Experts of a small language model: width 224.
Below are experts of layer 7 (counted from 0) of a mixture-of-experts language model. Rows are named router (the router's row for the expert), up (a neuron's input weights, with its number) and show model dimensions 0-55. Each number is 128 + 24 x the weight over its row's rms, rounded and kept within 0 to 255. Numbers have three digits each.
Before each expert's rows: a language model's description of what the expert responds to. This comes from a sample of Wikipedia text that the model never trained on.

# expert 10
Description: Place names and years. Country, state and city names after in or commas (Canada, Pakistan, United States, South Carolina), and year numbers like 1974.
router:126127132125141139118159143158134138118097138157139129105142117160104111111139144122092120131123161164073118122142102128110120142092139166112111128159170147065156128135
up13:159106098105115135114123159103086149151114109130123135146119159074165112123116138090124094133107135143125141136106101178140141103154123069127127157134106083105110093105
up14:123078141088158069122142129116119138157142125145112126128126134131156115102138108164134147171125163136130132086173126109114144069095094130132133121143161168065104178138
up15:103101099088182123156138113159124148175128125182090126125163099115133098145122078142121120143141158121110075133149105121129156109122125164156112078157142165062115130149
up16:098137149148083143127133157088139101156108135146121150102131122154193128131144138154107108176106098124137113143151138156136122085118150106114173158134135140107113104127
up17:139120108130105151141128115150138130169133139160141144103149182152124118122146107134107141159077129133161112163115144101102138101134135181110162149162122124062128159138
up18:201163129130105146131178109101096146071127118138129147155113121140128140141125099117089105154162166120156133132136120134196138128147113122104150121128130141142139133078
up19:209137101138079153138091138111075150096098137129135110137116155136143114111091113130117137108128159092127124087105136147080120090158159122164134179091140131124146141104
up20:097154128098160156104145161110115142151120155147101121103158145121117162154136085109155169145177118128110112089136109153103142151118146160121123134110107135081178078110
up21:114161108104129134130150151131119129108135125154109131116121135080149136133136111094116138115092149118138115157108082109109114122148152151135156190140110082138149146124
up22:112160114116115152134127085095120114129097118143147136175140147109104150166167099135109109065142110122117137142066121127136120177125118125115115122093133151150156133128
up23:197143099148110103121104108106085127099149119150095112179186130092088171135139099081079112089150152083174118136127157159067115131149122084155117128166122163149109132125
up24:179125114138120141128172120109138153114172170133102113121115081119084084176126087143110111131120127130156127140104096122137148127185119121143161123111122139140079140131
up25:098092095140164142127149137123151082156152101144130183122151105127120220145154174106097157154146144107151144145154094117166122127140116108110112134129127084150174113151
up26:162139105150171125127143155110121154104132188137131111160178127130086135142114112130085157106153137152140112142148107136146158128147092125191169132155119136151133099095
up27:102132116141136151152148113170124117094151102120143113126137088095099116109123103132119122167148121151110153105073128112124104125155126099145088125111113133123147106083
up28:138158073113157094106134104140135105162136141132154118104155105136087117171132153117092140119118122133103090106145119109133115117105155145143120107137140174099188152146
up29:095122088093093132145145130106111159185132154159161107149129122103123125161161131132132170105133167149121109130129099130148149158114133195140095103121116137115072149073
up30:180130136155143078142136145126132091102130151121097117146157154087157160112110142103130108096126127140115140122138121130093137140109149089116129177107134127076134133155
up31:072078127138108117135095136098136137119107184103119096155147135112107154150115180122104105117098098140127126128130102176111122156112080128156128123133093137154107141135
up32:113154113144164098121076141162131110120171076140123139116132150097175153100127102125116136109123109147163118146102102115119163138128127109105156144098141132127133087145
up33:102103116127112136150141106182118098131153136146105118153104095107132123101129143173109142162140121113104120087098081100148110129119155125136109106111097098149115127098
up34:167122120140096155134159102078119092157160143140135137161129111114090109146126147144110129125139157166126095111114106110124120149103114133099114129153139151112139101166
up35:094162078112126121121127165122140088130143097119135121113117084132103109145136104121117145128101116205124146176125073080117079173161135136136136103097122117110143137102
up36:154119116138119114144098100141113131126124113153124104129124134123133106148120136146118129155185108115115140122106087156133120109120136141128164168081088080129137158130
up37:065109141135134099126103144129134161077125118097114133164124123107115152099109123110110157141162149102134122123142147174131156151095135134153129189158129093117144124151
up38:138092121118106125121136135179141165167119115143112121099140135075135158135151130149130156099158141121124137116151156101175153098108150163103139133124139119093130135136
up39:082113142117094142112141163073150157114097164115124110117194122101120145119168106097122136090121138163133085167164124134134132138118135099120142143132122169145120177115
up40:079149155130119110151098076117101113129133152172156145129108119124135152138080061126098124115125111119109122078122103123143124128125151117111127140155126081137175120149
up41:128122163178109127149158112140163142134173122117110087145099160163157080134108170134114150136120123099101113077100161115151180108128134113136165143118114123142120147106
up42:104112155138144080123126148152124140126109155129153140137092093117126113136127131120101179140169088120085088096102111127133164129108166165118094181131137135139106167085
up43:111098124162137168165125141156113097112111150112078133144128079140150113143115134118110145142140111195153124140095081146174144136115142119107134112115100118144144120124
up44:096153146149094144145143114139098083124154098145100119131144161086110103126137186193134122143146163094147124127149124159152109151126091120130115105109099101136142150132
up45:176117150123155134166130126122107091116140170131094142157143135165141112096106146152094153150133140112109125136125174076131148126136079102189167157098083135135148086146
up46:079097114124106164134100132103152150107112147136101096147126111108065166156123142082145153148117097193147131161152087149116131108155109109112180116123115138083162168106
up47:127143140136146075160097088122144140102140088138112134136185129119114149178114115127139148094092145136143144102166106110158135147119102144136099118124110139114125121137
up48:142117114138091128114104120109139151118101132136142121149135147122110154122114156121076127131109135118142112163145128106101124114106139111146175139123125146131112128094
up49:118139133130131117138149180133114128130118138138145153133126155145132087118113141152148124153149118143140117098132179097165105113113110142124122133114126114143069132158
up50:122126075061180101117131149158104116154119164140097141123123134103087088146113100117113128143123140179128123139135086120141123130121119109180112148158116161093143126127
up51:105110105155139095105109083142153152089113143128143127123097127135147128129077160125135136122161126149120121098156184129111161131079162110140102094128117116084123122140
up52:134155119143126093106079162146133124127093107163100131117133145148142156152122115147128176162145103112121130098147139117130149131140193091182128121144123128101099150136
up53:106129131133075127136124155130131103141106076203114139104104107107115130139118128144105154110091111118102162120115138157165131130119102156136133161049139116100124153095
up54:091076133098099159163158132110137097132140147147138094140097131125109139125138130140149126113147119183119137123127110115150105112116126160105107157132097123161147137116
up55:093105160137089107150122128128149071097135097104144138140132092126136143146083117111110172139128139088123073142162173130173127103130136140139130139163130121152098117097
up56:123115116133147064123154167162150124113145095131172100125149099154147130137134138112124155163112120137152151103156141127084125165182108147142165114144144110127117130160
up57:088118154107086102143121125077104104146110121138143071152109138148082177174109146147096128143122114118082095073116108121154122101124115157107103096102148145145128152089
up58:140125172144146163123154137164138114157118163134109103119150128123101132099132126131154133098135155136117144132207132138098143143126136124081164082106102140102086133149
up59:094136087126132145143113131146126125119153114162093150134113151107104136166131112154135173105087128089120136124140133115112123162155101183140163175152110169135151096115
up60:136093147135132131152139112103127129139146104155129126137104118127162135094120097089119120123122164124125117104112124152102135072147152151151132077116142149089113110128
up61:198157140149154141111141111114127086103155146143121124178134157127136129135104122121094123098122124138169139102125114094154156132141091109138160136120104134169104105113
up62:122144132158162143156100135156098098148127085174131122138167154124127111121058128105115127137121166151129129107159148103114117121137130129174129142108129116152120141103
up63:103112095114119112112171178136131133123087152138083134138133116140117100124119122112094137156090124154098100134162114151111127150098170108121104165128101123148158127162
up64:162105130124115144079090115146145136100150129123168108102116106141093109102134166135068111124110119126153121125099127143112117134063115127143088106155123128082118129096
up65:113099123116143142138206110151162155140194130139106165126115151117107124113151135117120200119128188160137133125179147127156126169083098169134129122123156137118122139145
up66:111099101080133085125111119148096141143088131152125159092153146144098101153105148156101117148140121157092106159130116092115126110119139124189122145121122166069156133113
up67:182161129134144146114126142138118119119129138135083147130171107090132199131147127073117167098125122145142108084096107170153125142156113130122109126157123153182107111090
up68:146126092120104171133113122154132133149113131173146133095187140128141082162129103087148118144126136134115095105173138116127134111156163146151114148144131115150109195125
up69:088084119132108134131120095110093164142140118140108143096155150117126128128122113140095105145135155121109115098180094149102117136107101162104147150116118124043175148128
up70:159108142141105138181127104155160133126151124122090177137140147154101113132130148130132159150162094135175129121108134118176126148118109143134122097172109136132123140164
up71:174138122142187143119210122141133102127162162152118126110137115107134112113114141091102123155095132145133144109115149152125125150137128184111136153172147128137143150083
up72:106136131108168130119146147142167122084125122122156110113120172131136119145131101098170159163161114109174140146123127125094140119127115157107117116081127100089142131133
up73:115055109097151134177141121156102121163131146149135135143134144133145107117117156136099072086099148134094115141161146107117158130141111156103102135161130176098123129109
up74:137148123072154092100120127176134133161128106119089142130169098071069093129113097154109157145132179142099109138170110102139143133136112131122149106175134171087149173135
up75:129103072116121088154166124124112120162135155141138193116155126126082117138121072175125130151125155121105098160214119123132126139130111177102128104130141167080179134099
up76:138088114129127118179101158148136108086104119143139133158173115138097102137123110111123137158127137149135144115096101134148131107090114132126081206151132152134155175160
up77:111128117109163130124142127186161114172117125156135153132132148135123079087119155136122118131114130128139104138157138130113142160095122135107108126128154137105126128175
up78:095177140100145138113090118136134111101114146136174104142143133149147113111116112089130159103186118149146092098141132137162140101061082128119131110133138121131139158135
up79:143158122130148169109137161091100156115096154120109138156117069146117150126134157094132166113137114156178107107112108118159118146153126144106139128101104110143158133068
up80:161151124111133112114110165069126152132127129197132132108114119105117156117091124120100095087115126142156167113110076076099123111114115141138117157113142162114125129102
up81:077149113129117114171138115113140138114108167147113114101126125145164145145111093158165137104179114132134105132085152156107109116150088171122152165082115127125186121127
up82:096126180135125112137127181138128093110115124158119103136123159108185126101130129099118123121132147161182119154079177121121117094136152130102124169124103151150105119143
up83:134177160136133162144147140148129129101120128122120148130128158098078119123113115150141173148132157126144118101116164144146101106073111149138130154116154134125140137143
up84:131120114152140127139151135145115097086127140147119128126121121109100143148113141111117146155131117110111121116107129162115128128092104124172148131180088146132073131147
up85:101142142137121155136133120139154090135126121109102114101124123142135102156136171118131086146141148132138124108135094123163182132138126152139096111099127087077105133124
up86:124155120146086118123119114144157128109073117108116114124108139133168133146126108144121099139148109127199101154114152130127167117099140105156179138154063106109097175112
up87:111128126096163157144143097148120132126122120129094111137154139138148100115113084145101153163095139120138059128169106093140143118095153130127114126169145146092107175146
up88:123082154134132101137111121140101134128139124099135152140107139131165131132131109087088132100143146144136079102107150114131129120115166127105151122121127152086115165140
up89:118138117137149147080125170118122124138110157117077119144120113130113194132141148071125154150123111133118098113120125154143126131103099148137132104126094160125138120098
up90:077107134101122134158119138109127118156119156104123121108142152118101113147147151131103136122120094162103141125134103122130120095159102169115137137134115104136072124092
up91:137161140100112136092127133146123120143096131157158156116142162138143082112148159175124146134097132117101112126192167139128133090082151182171098123118157141104102141147
up92:136108173106143126120136108120088121134155126139129129129116126106105130126144158144090148129113156139109113088149106149126108086134108124098093107141140122113099128127
up93:091109084107195157140152129166125138135156155154104136091129127122102156141106111137098125129097107139106135154145087108146145178120147157118115089165118158146186132141
up94:130134137150137101140099101120152141167188132127111164151098141134112141119088148194098126191117123089142133114115151145126133067121148122092130085131144131073123150144
up95:131117095152132131152126068107109090112133110148122138178105117165109131135110127123112144149147096141116130120109112113128108157106140127133123155152159142104123114091
up96:118077143126152075109144097160157103142147125140151150155143122105144123126112144141091115148088133114154137141123091101139115119178121133144146130141131152122121105151
up97:164133127134157158142113124149129102098155122121138107149097091137160130092110144083117136144122105154166128101123145187116156143101155140157138152115122148123135125172
up98:125156157133084123142160112128134089186092144145152142164111117149098098138121129157098115126108111120171139126121121127109111112121151130129151170144127154161131179105
up99:120112109130136135104131129134137151159111111164127122109145123108084140130117075119101142123156150158102149161122143110128136162114163161190125171142127105169139143143
up100:153106125180134095159079129174152111047118151138120131140154138134098104138106111147125161100188141091140128100164092097184134139116154128155120150135121123146081136167
up101:121128105145135091139123156131108135094121105112119137112122145103130165148130141157116207161151118182130135138068116087185139100180132149105137116128130119141134119126
up102:157130097082202074109184153155135136182117119168103123110137126090094090145119070145128139159080127140104115132145098132154131129121147156148150088145122149097115165112
up103:122141121141140122126116137148142113117120142096090147142161154129138135148114142059101125079198119135207109174118106126132138110133134137086143184139110149141136111137
up104:151129103123119134149117124095121144120158101146104108146148142121122154135143121084086177111145151124109168184088164106099163136140135130154179154152128134160145134125
up105:117179114195131119158131129131135106096166122150106130116130131113084158146091107198130124147115154106174091080147138123129096138157145149135118124092122118141154134139
up106:100094119146152107124134115140145144113137101129136158165127176052150113067120114132115122153118121133136084101091167149118185131134132131140129172159129119126078111100
up107:158101139097105138167107091094117133161126132162121168146131118096109071111107118151137172180144168097130148121176152155093101126108152134155110122124124148113121136124
up108:139110119111154147141096173152133104122102155133156160151155126126111130097123098114168092140134109182137120108146139156160128089110149149095124126090145129152161103153
up109:086189125129097126147137087157116107114085103145150119151078151137129176139111083169107179151179139117148121095145130103158140111092178162137138112103126095123152125135
up110:116149124148123138143146106177108095162123169133114119094089090133136133125110093137125167180134145079103118132183099120169135101149132167142109101112103128092145113116
up111:122181105109115122132107134084114084138127116128151156209132131096097114137122150136118099124124165163133122137127109115152132131102102133147154130116155125161127132084
up112:133179107095146152121150135141142150177138129161125107102144144113116142144123144133114154190126124134149122153091107151139121121169074102114149099156112093128113149090
up113:124132134094135141117125086179077126135180094165144134105106120107112115147134123135113127127150132166153132119107117145138103091133121093118125114138131122079110104120
up114:138123120102166102093168158157089119150102189149094116119109114140154121172148109133101162121089099154119121123157138105116159119120129117167111125168121154073132124179
up115:154150092150135165148139117127138089139173150125096121092090102136176165153138096088101175151183144134118103087110103136149142150138149150161168085164143140149139155169
up116:086141112095095104167154090142099113181149146121149120178142142133118081147144152127087127077165126134130128121141149125103124132138135149154149125141151140118175133117
up117:128164129128101128149178162137116121124130108133114109144146140108121182181168129101123108116128092123125139126134155136104143124098158150119183168122141131096074147085
up118:121141132146135132119137123112114140109139086170124179124105110110149160116129136165139110108101144119121147126156117192137141108137096116132111157148098130094127105112
up119:148114117156187155116160115132128156164121165138111171129138080151126155158111073144111121168127140143104113122134132172120139164146180130149107135150106138154178111136
up120:146117142139163120128124099118098143143104137135095124167136162131152170116151082154106156119122148106111153159121161134081110114132142156138147118082149157059147110123
up121:110158100164135158121159104144125108143152159135085111149133164117154124159136086120102147151147144101149106145113093122121142167125118118133150111170126128154117097088
up122:178130133128113147102136132114128084112134154121187108120123138125136136171123120112104181125122145108159103162161085140138141122164160145092127104139131160181095120147
up123:140127125138109116155154135145155128124115090065115138131130091100118143104093128186116151169126118115159126142109156140111159138085133203096160103133103112154166123133
up124:112137101148112127147135115077121103080126117100112153147113164103128149156132162140113137150155093115120131107128126141162117119084114105065110080096136179129112125160
up125:081107125148083135142154131164133098118125173134109117111112139132087154137145114123121161131128140135133115127118162085142115131141136145104115151118119129122170165158
up126:118141131108083134155135126140092141176075140145111157135176102171089115144114148150112192087172163166183070119160143111123143167096144143134112130114124108119143122096
up127:165132124146090154145115112136151134133125171106174142150160134116124146164114084100094116098151157202126114155168117158163119116154157168113143119129131161120072114086
up128:184092127105138088131131147128125111095112150146171156135180120146139126167128129127128163114113144162104109112161116109112147124118132133070118139090133167075085118157
up129:154133141165137084097146167140142135121160105133134146141170138131111116141106121137107135137096130109161145119104141147133129101131138160141148149106094164143138109124
up130:115218089138134112118140116122101138116140154174133112151097117114129146164129126156133163139124119116110121142124113137145138129124101149128105136134153108086134105106
up131:116154067142150167159102141151121132103153079145102120152153144105092150166129148134114113125190115144131072133100128145166140107108147125125094115112120091149115150132
up132:125135110134138168114124170152158091113126068138136140171145117171108126170095120135112157148196166089130135145126114082136093152112132113122128112102130132093125112124
up133:157165130111164128128108154135119106132135106105140174142158145148142122136097139114108129120137124108140121164114115150169128140114075089136148078145144147125137108101
up134:101089117124099139174097101131123176152136096129115139167113115136131126147123101155093134106125134131166112070149125126133179126155114129125109132158127113119106157138
up135:123096131135089092159102104166194135115127082144121143085100173125141098109120133093106141128141131101163128098095179096132149111101128145164196125137156084139108117168
up136:126114082092123153114132163119144114105110085130128161156140095130135131134159125152101174158117176174088153100151121149108118126132124113094133136162112131115178087146
up137:148134144156096138146091083112075153096109127136114133130106145125120171111102136164128133107168147098087126126147133148086132119125126109118129116112146121095161134112
up138:131079110089161137169166136158119130162119146131087128146135142109105139107090059145135132146132160128106136108162129149104113133113107142163149099121135117076138092130
up139:094165139156189129151116179173122025167121152182128113153100123116122133134097130153122119126142105116126125131138132133084123081089131138096114130164154123106162136094
up140:122121130150120151102095101115128101127127134084067134141132128165133139107102146125110156107125132139169092111119127103144135163166131106158124160173128121163095108109
up141:177114099139135091127160140107157131102141124138063176147163122109095183156092137153126140153141129157112130102121112113128139133143140123123174148118118129104137141152
up142:128135155160111156115151116164153119089115120142117117104111135144135078124130131139113124120094130154146143123125153089115120124115128168149114176175148134064110121159
up143:158135152140136155072139162194121138108107155142132118115156114100113145129113144139112143116101173181123095135103170185106128147152158110109099137146109174113126131122
up144:159092115155146161134159119130127098122080119143089103160129143135113119133157128206143165135108131140121134096132130150144134125158143143109125146109125126180118130116
up145:112121129073154111099133163150114108182085133155126091129126124094083137144110119139124120118094105151107112142158089086153114154104109147144147099113118157086130135140
up146:156135143156129100179173105121087096130116093121081150142142136149150089167119131115117124162168084139159130100114148122175083091115144121172108108130096130153144104135
up147:093192138132144108112114113130119071107125140147122147137130164114105129116088124091107113101119101216115112137081106123092102100128172100120079104145146122147174158103
up148:134169127076094122123086096196114087135118135157163106110124124145122123117138142124132125184109137114123129046166140130128105143125131146128139140114135101150127116142
up149:152146141156092092143135095085114134123112066121129115176155138138152127124097118127084147131154151104085139129112110147140155130109099110135187157148134142138131172115
up150:116053122137128138135187123132161119167145133159116151130117136130127111128123147143124141131121177175129117080088150104117145140108110147116171111090106121083167168156
up151:124134131143100154130104142144124150138151103145099115120115105130125098124123086112129138123126135110193179161143136119124121130094157091106189110108150088130108108127
up152:166121122084154114131142167120118111176110126184116131105140119132125136148133099155150093122140129144078123111111084129152123155172115126094096096138115104077165117111
up153:083069156096144163156125150158143106085156111132090097141140147159130137137145098163124122121137148113133161089149149151186164102109132139095137146150130126140135140102
up154:118146088081079152185167126115090166162110125115151135176103101112131104134096094147122133147111119137163154153135153136106124105145127138150164178118108114172127112108
up155:125083106093131159113156110117101171181139124143111146115142118161093141169125108147108151155079121128146121120114089136149142159135113130079133106134147169127154136132
up156:113119106131092115136122179095111145090115140131138136099127111111111141108089106109107146115149144155186104115140141131119129104100149123128143127101123124092149119097
up157:083110121134106131118108118097139131102145133136079106108144106130130165138123157116143140165140105154097115080144152119153105119158135102101148102084117173148156158169
up158:172159150116092115087129146129163154106140148128133144148121150127113175110150141149101177160097127166104099115188091135111141121108119135075132111157116133119097114132
up159:162091115153098166113129152119120130147131116143116123154105082108115098133116120142146113100126124177158146133099161160181123137133103153127130155111100117166129137080
up160:118109123157106191148105179134116125139135173150124114145134109096137119119132145164139138122109144153097180112118126200106153151099081132108139139101116141158124152083
up161:115104161142090104132124134121141134156114097144117146085082132091108113115131151197114131147125159116151162093147153092109122152097142125154153155138128114140116095108
up162:109130148133087122132149137156143079158080131159127165122126135129126123113116157176124113133181110123179115130135142107095114167127089155125086145132120127114151152125
up163:136093144151104107110146108080122130092138122091088145124149135125087132135100128118148126144100132110166133099139105138136113147136094163139110176131125085177115103129
up164:130145096089134065142133105137129126108174120179150141135086140120095119179100127107107086123152125097090181163146161148153158193166131119173150084132110180126117122096
up165:159130113153181127119123135120144117103141158104134137107167109117105128102122134160128157116175118165159089086096169152124156093096169154119111166074113140138145127139
up166:141103112138097137158110126103148148152134143134150142152095172140125137134091112134094116129149105118125126087101141122174153099116110157122090128112114167172123171133
up167:133133105100117154093116110091119139123175116182108109119117140094123123151106110136101074170116166164145129157133103155105124074160119152120116118152116144100120153090
up168:105151052132130069154113111154147123105126100141123223127096124098116102128123144109127098143144168144121116166128129178127098107133148106122122117138093113098161130154
up169:126101097129104085114143127124139139117136133127140089092092114113106121128125096118084141191114131169096103096133123123125117086121156131158137132125157144136106174110
up170:108106089126155134120096090109106110134124139195114110121156163105094127165126082097096099125184174115118122126099083153131122086140108146144143109137141092124118197107
up171:109106132144130109122107142145138159126119120106141125118133159114139181085121124154123125157154089124177110085168131141127130060111098114110124127133130157076171137147
up172:100113121142172112126106107136089105094106107108122136149123145099154128103113142133105113170134138144083115089142116157112081090120126101103111135130120137084170107140
up173:095117150126164150116136149136108087139101093120138128139118114072139149088123129156161136164082127113202162110124115164103110136142131127131107154100109134163159130141
up174:132133105123089114140124149155106137109087141101119107161144118131151099124124155104146097124126177168124134115108091138087133125139132114138175109136130111097166098107
up175:101091068079114133139098149120124099175118152125148128107136117124126128145097128159141123144147116073172113144128109154148101101113133147155123149100111145144117150129
up176:127169137100158121127134110126100132120110082133162157121178144132119095137129132132129176118147140135090083097133083086116117115138148195097106089110139150117133141154
up177:114103146145111128127095110171112114097117144147148144111128079135124152109098154110130130176122154160182136129099163162113155162142158098163133147155109120141098116159
up178:150187141146133130093079086174140111136135103146104100134130135125170110103145111153142113160160131126173122100164130137103155090115174115127139124137109113136108121113
up179:168136130109144157106122084128105174129142120141169103116113144095095139121111130115147132099118152160127153089134121116147153117138149157077170117114134115156146175114
up180:157082108117128170129128134132113112155135161125113163142137114168112124160122059181090158146113143115076127132107067134131137144138189144101138115142135153103144140149
up181:184151113090172106113142114134100129120126118104114123142107130128135132149111149085145159113118122115172149120120112168108181168121085107174139132166126139161170096098
up182:140108102099137116121164138137092138152097107128118085162123138152114120219163118121114148153154148137123117095177126133139129119117089077141113128170098168085100131136
up183:190144142117163130118148074095102100141096144137160112151134125133116109125140090070124141139097130128118089112151128137139159165092164177078118162129148168168139161125
up184:174143166081142119129097147133119117151179093191144115112105123089093135139110108117131092157134138146106118077097152171147114062133138158133106113115143129123138190111
up185:114159150153078174169139073126133105130159173123126120103123122156140182100139123145123129128162151089193148088165146118128119141121164152137153104127129135181130151166
up186:088099108165111181130116142109117133092088155137099116111139130118159187131151121089131172159126130096118146142141128179123129153122130144074162138153148131168140132081
up187:123105116145125119116117182144116094121079098124144125141123088127135112132141131137130132113081092169130141138108132143143160134112108126111135137090107121165132128126
up188:135105133124154110132117109121129112132120114113109118123156116121106136159131123128133148126085105166078123134174083131129111156147145139109100081168104126089170134188
up189:169145115152156129167163141119105134119083115174104151129155140128158186121096077135096175145142100101111117165126130132113173108107126156166153125119129133123143122087
up190:110131153107165104131119150161125115108132095129116117142138139107143110161155126185107136150128127117154127137113151119134125116128119081162128125144123129104147132118
up191:107093162120122144135113142165125133118134141142086121148111170165113131120123129146115134134142128129135085114139176152127131100060115120136110113140138114117134113149
up192:119165120145101120123118094167164111143122145152119137117126156138106117131111106164143127133136176080119162144162125111143143126112180149118125149117141078156144131162
up193:194131112157134093148113121133150098123115147132119157161121137147105095117102102122117147131125131112130163143135160106115158091159142133164130139134126124135126137133
up194:125109111134131111131165142182077147161120105134133154156138103132117110130122074142099140156136161160107102124148112112167149097082085129166088102126107140133118138130
up195:100141135129136149136102121110146104085154094149154163102118151123171088085092124094136158147149187128150101071150179145135145109091147083144133075090118132069097118132
up196:097098128141163103138125133078131062095143115143109115135137144138145149142155149076111099133121123126119139099121098130104126133130123168144118133128102144120142147116
up197:120118158136110165142107130117131140139146085133148165197118187121131160100084134174138143161172111111138144119158205153120164074094124118122126155131123159147095181134
up198:152079128129106147128093174129135103123139136131091172125142119138148129151138119120079169163147130144145136078125098095122132180123132149138127131083100107122105169131
up199:134163099101113153140139179088107116101099106126131110133122139138127120161137129170124166121113104138126121129112093098140117169112160163108127110093065147141101124158
up200:149168146104151126139142095151123116095124108135156130122138098131146149172109095098126147161150120101118130088143123152115154121094179191133139153163134169134137167130
up201:162125091153149163099153148092142131124096167151112169111112083140160175118110112153084145169110153159100077145134140163090152128158145160130124130138117150103173145094
up202:110109144146120104140105134138144160147098133128138112117138153086142138128129146115141132116112130132132114111145102123163097118103132148120153093142140156072097117143
up203:113141109175149085105137110137136109154127152092151129110134134126151080118117093144092091136064127146152133126183111088158141130169104125142137144130112162125173131049
up204:111109118120128144136106124093127121125127118080124135135146155099187180122112138129133134117119102120171143101183160157105161121134134114156141176156120114143146114136
up205:136153142151182122129137148147127155065148099114096103120144122106119121150104130095120111081083126135164087144125096158097149152121154082118127101174121124129129118155
up206:112115120144084121133139111119163142176184120176102129133129122147142130118136126194116161131178169092142119113088137105098131133115093100146131178105086132087152121137
up207:128130150119147083112107157126155115167184127133069137124125159139150150107145105103110113126091111124135127110080130128157117130131135139130157086135134073145189116123
up208:102090112113146137157108129141109159098106130174117124148119103108068164156143154157165157134162158110109150077217192124150116144121092151109137120147122135114073103144
up209:095136121155151118126134114158127117113100140116099109167165159143118126121123112116097151134139160118104107133127119152086173140139108133126155107102142127148143138088
up210:116094143158181101114130141158156129104126076132129134127128108124105134122124144145123090132129145132142152125108129165113131109157161111134125152118099118151198130122
up211:120157097112137126139120148101120119109093157175107148135111134116105148138112142142114159104141121137078147148156132108107152177150065129142146157139113120133124098139
up212:191128118120153113156145136089131110152115149118124142097124095093118113132130099140136103131099154167124100138101121119085132125128097158155135113129131142134108114075
up213:133143116155132111143166128128151139111122175132091150137151148118156176142073154136123166128138117108101096131140135127177106147088122130079134168165137135144148118163
up214:108081078154143128089160149147127097121128124169131168089133162114117124170137140146140189165173146092130158180173134097117113137152156098132098103096132126077147122118
up215:162121136137119113134119112157138158107140131091120132141115099124115158117123115095129112133155124137142097129130135143116135087144137143097087140161138142121169148146
up216:211109122130127118123129116127113148125131162137110124141131104107103163141132096138095126126111138189116108107143089168112117116143183138133112138169137151119133137138
up217:124112136139124099111195130120143126113112134127123153150135133128165080151147127169123152137062142155090121122176125129140126127114131129121154146159116188066150130148
up218:162176139131139079112080175106142101079157102136099123148143144105170135130117092078090092131131140131127112111103081130163128099091144148118109117125125167146124136115
up219:133088134154145141135145134147121145112096173110092100140135137146151190124142140077127145122135101140148082103099144146100117119092135145098119095136141146147096118080
up220:093157161111093087106141091131131135094085131151143138132130151132148146105114115113104144104153109112119136148124137161151167103123125116102125151113142091147110095101
up221:084135131109131114122123092113127101106098082174129135124131130134149147109099131153100149129203084145119134101155171156151134110124100124139139168093139097143105118137
up222:094129102083120122144114177143126145118117142139141118175124089120115116124147148118131128135177114109171139155115148151166134111108124140119177190135096130148171081134
up223:158122146148136116115143114136126151170136160114108134150149111129115125118131127139126133151142113131200144184162113115110138126136131131114158174111140122139139080137
up224:104145086132096138111129159128138089101111136124121145153123117107185179156124088094107126129149095171100134121109110111115141142165155101124172101115112109093132115133
up225:178103092111164082127149120143120122156126118164116148128127109123112132171110102083139136082118100165125107152128077097136120110128109101144147122150140141124132141146
up226:122115116143099134166163150167127123145090109157114127103151133114136133126133155166126134189145147148112141126125161162129149144120148127120114111094102129118106119150
up227:169127153126106115107138145141152136102141102113158178174118147122132172151118126162107163096094127162127130094120089129150128117141139138075118152150125155071118093128
up228:165134144117117157130152138114085074111115119140141135103126131136144089134141116070156123127130167090145125090136101106141117119128163183121121110115109111162141128120
up229:109121106131142176167143100175109115156106121181119126136138157118122177179133122133146140135134115145093143121139125136134112173100137175172151184093090108069128095099
up230:148135095104150154124146120114120128134103118134101154161136134116139130137107063145101164153114154127124075133140130166135213120103156132184130149174117125143081140107
up231:200119114134135117107119121156142139110129121126127138108145126119171111120151120113123139125155093127123124124140159193131146069134098075135136139199137112105064086155
up232:111109110169105096167115107126156119165077118123100144136137117142133154139130110159094119100177113128163084108124137107143150125086136101129124144092163102131097106145
up233:128145148144096129139114126117132154126084146144141088152119103125118168125126139064129122094144126144114106124116166138131129111103116153117114141139136134105070122157
up234:079146114147120194147125095145133139104159162136116113146170121120096123144102101092136109133142155135150053092091134133130149139116155164112150109159153156145154180115
up235:143088122112118111160095084117137114160118127174165108178103168135134116136103136147117104125137157131072131125143079126118154072162106112100159170147130113085098120106
up236:122089119146117107123121135124138122154167126141125139110154120146168108147164130128128142152079093122114085132166122144161081102107117111102137105106107152091100161125
up237:078080120127167102137120123128106118166145116174167159113162101127116125140114141167127102123140162122108127070134109120096150136155087110160076078159116150138120095107
up238:115118075117156164107135131133158125149119148164139147123105153128115100150103093106100160145135125140129122144135113099119139148134082137170144142152115111104089174087
up239:170136154124138198115122094116126116155138150139167175094153162146110138120091107106128135094115161096193063081153086073118134142110136120110120129125128128120113125171
up240:106081138143112116160134129141112121082178099117129154184100130111135109114124137124104148104091127148115139157115140111140120108172118134141116139124091124140107131127
up241:113109123111127144123136137138087097167141141115132139139133111146124128130135124150142146136168112160132120167117149120143152116109098111109114159133126142090114107109
up242:183103113143109090107168165117149119055094100131127130148118099106125167126121173138125109109152111170111150121114120152144135084131064103142138158097132118132127133151
up243:107095138096115133132141112126152131156103155125097115136105130156113128105118082154137162157093143154116101162200142091117138097153098160148154112134117144118134148140
up244:096118093149134130147146146126165079143138100110158132132115114133091153174104102188139098114099104114125146112167172122150119143124086133118088167131119120147147170117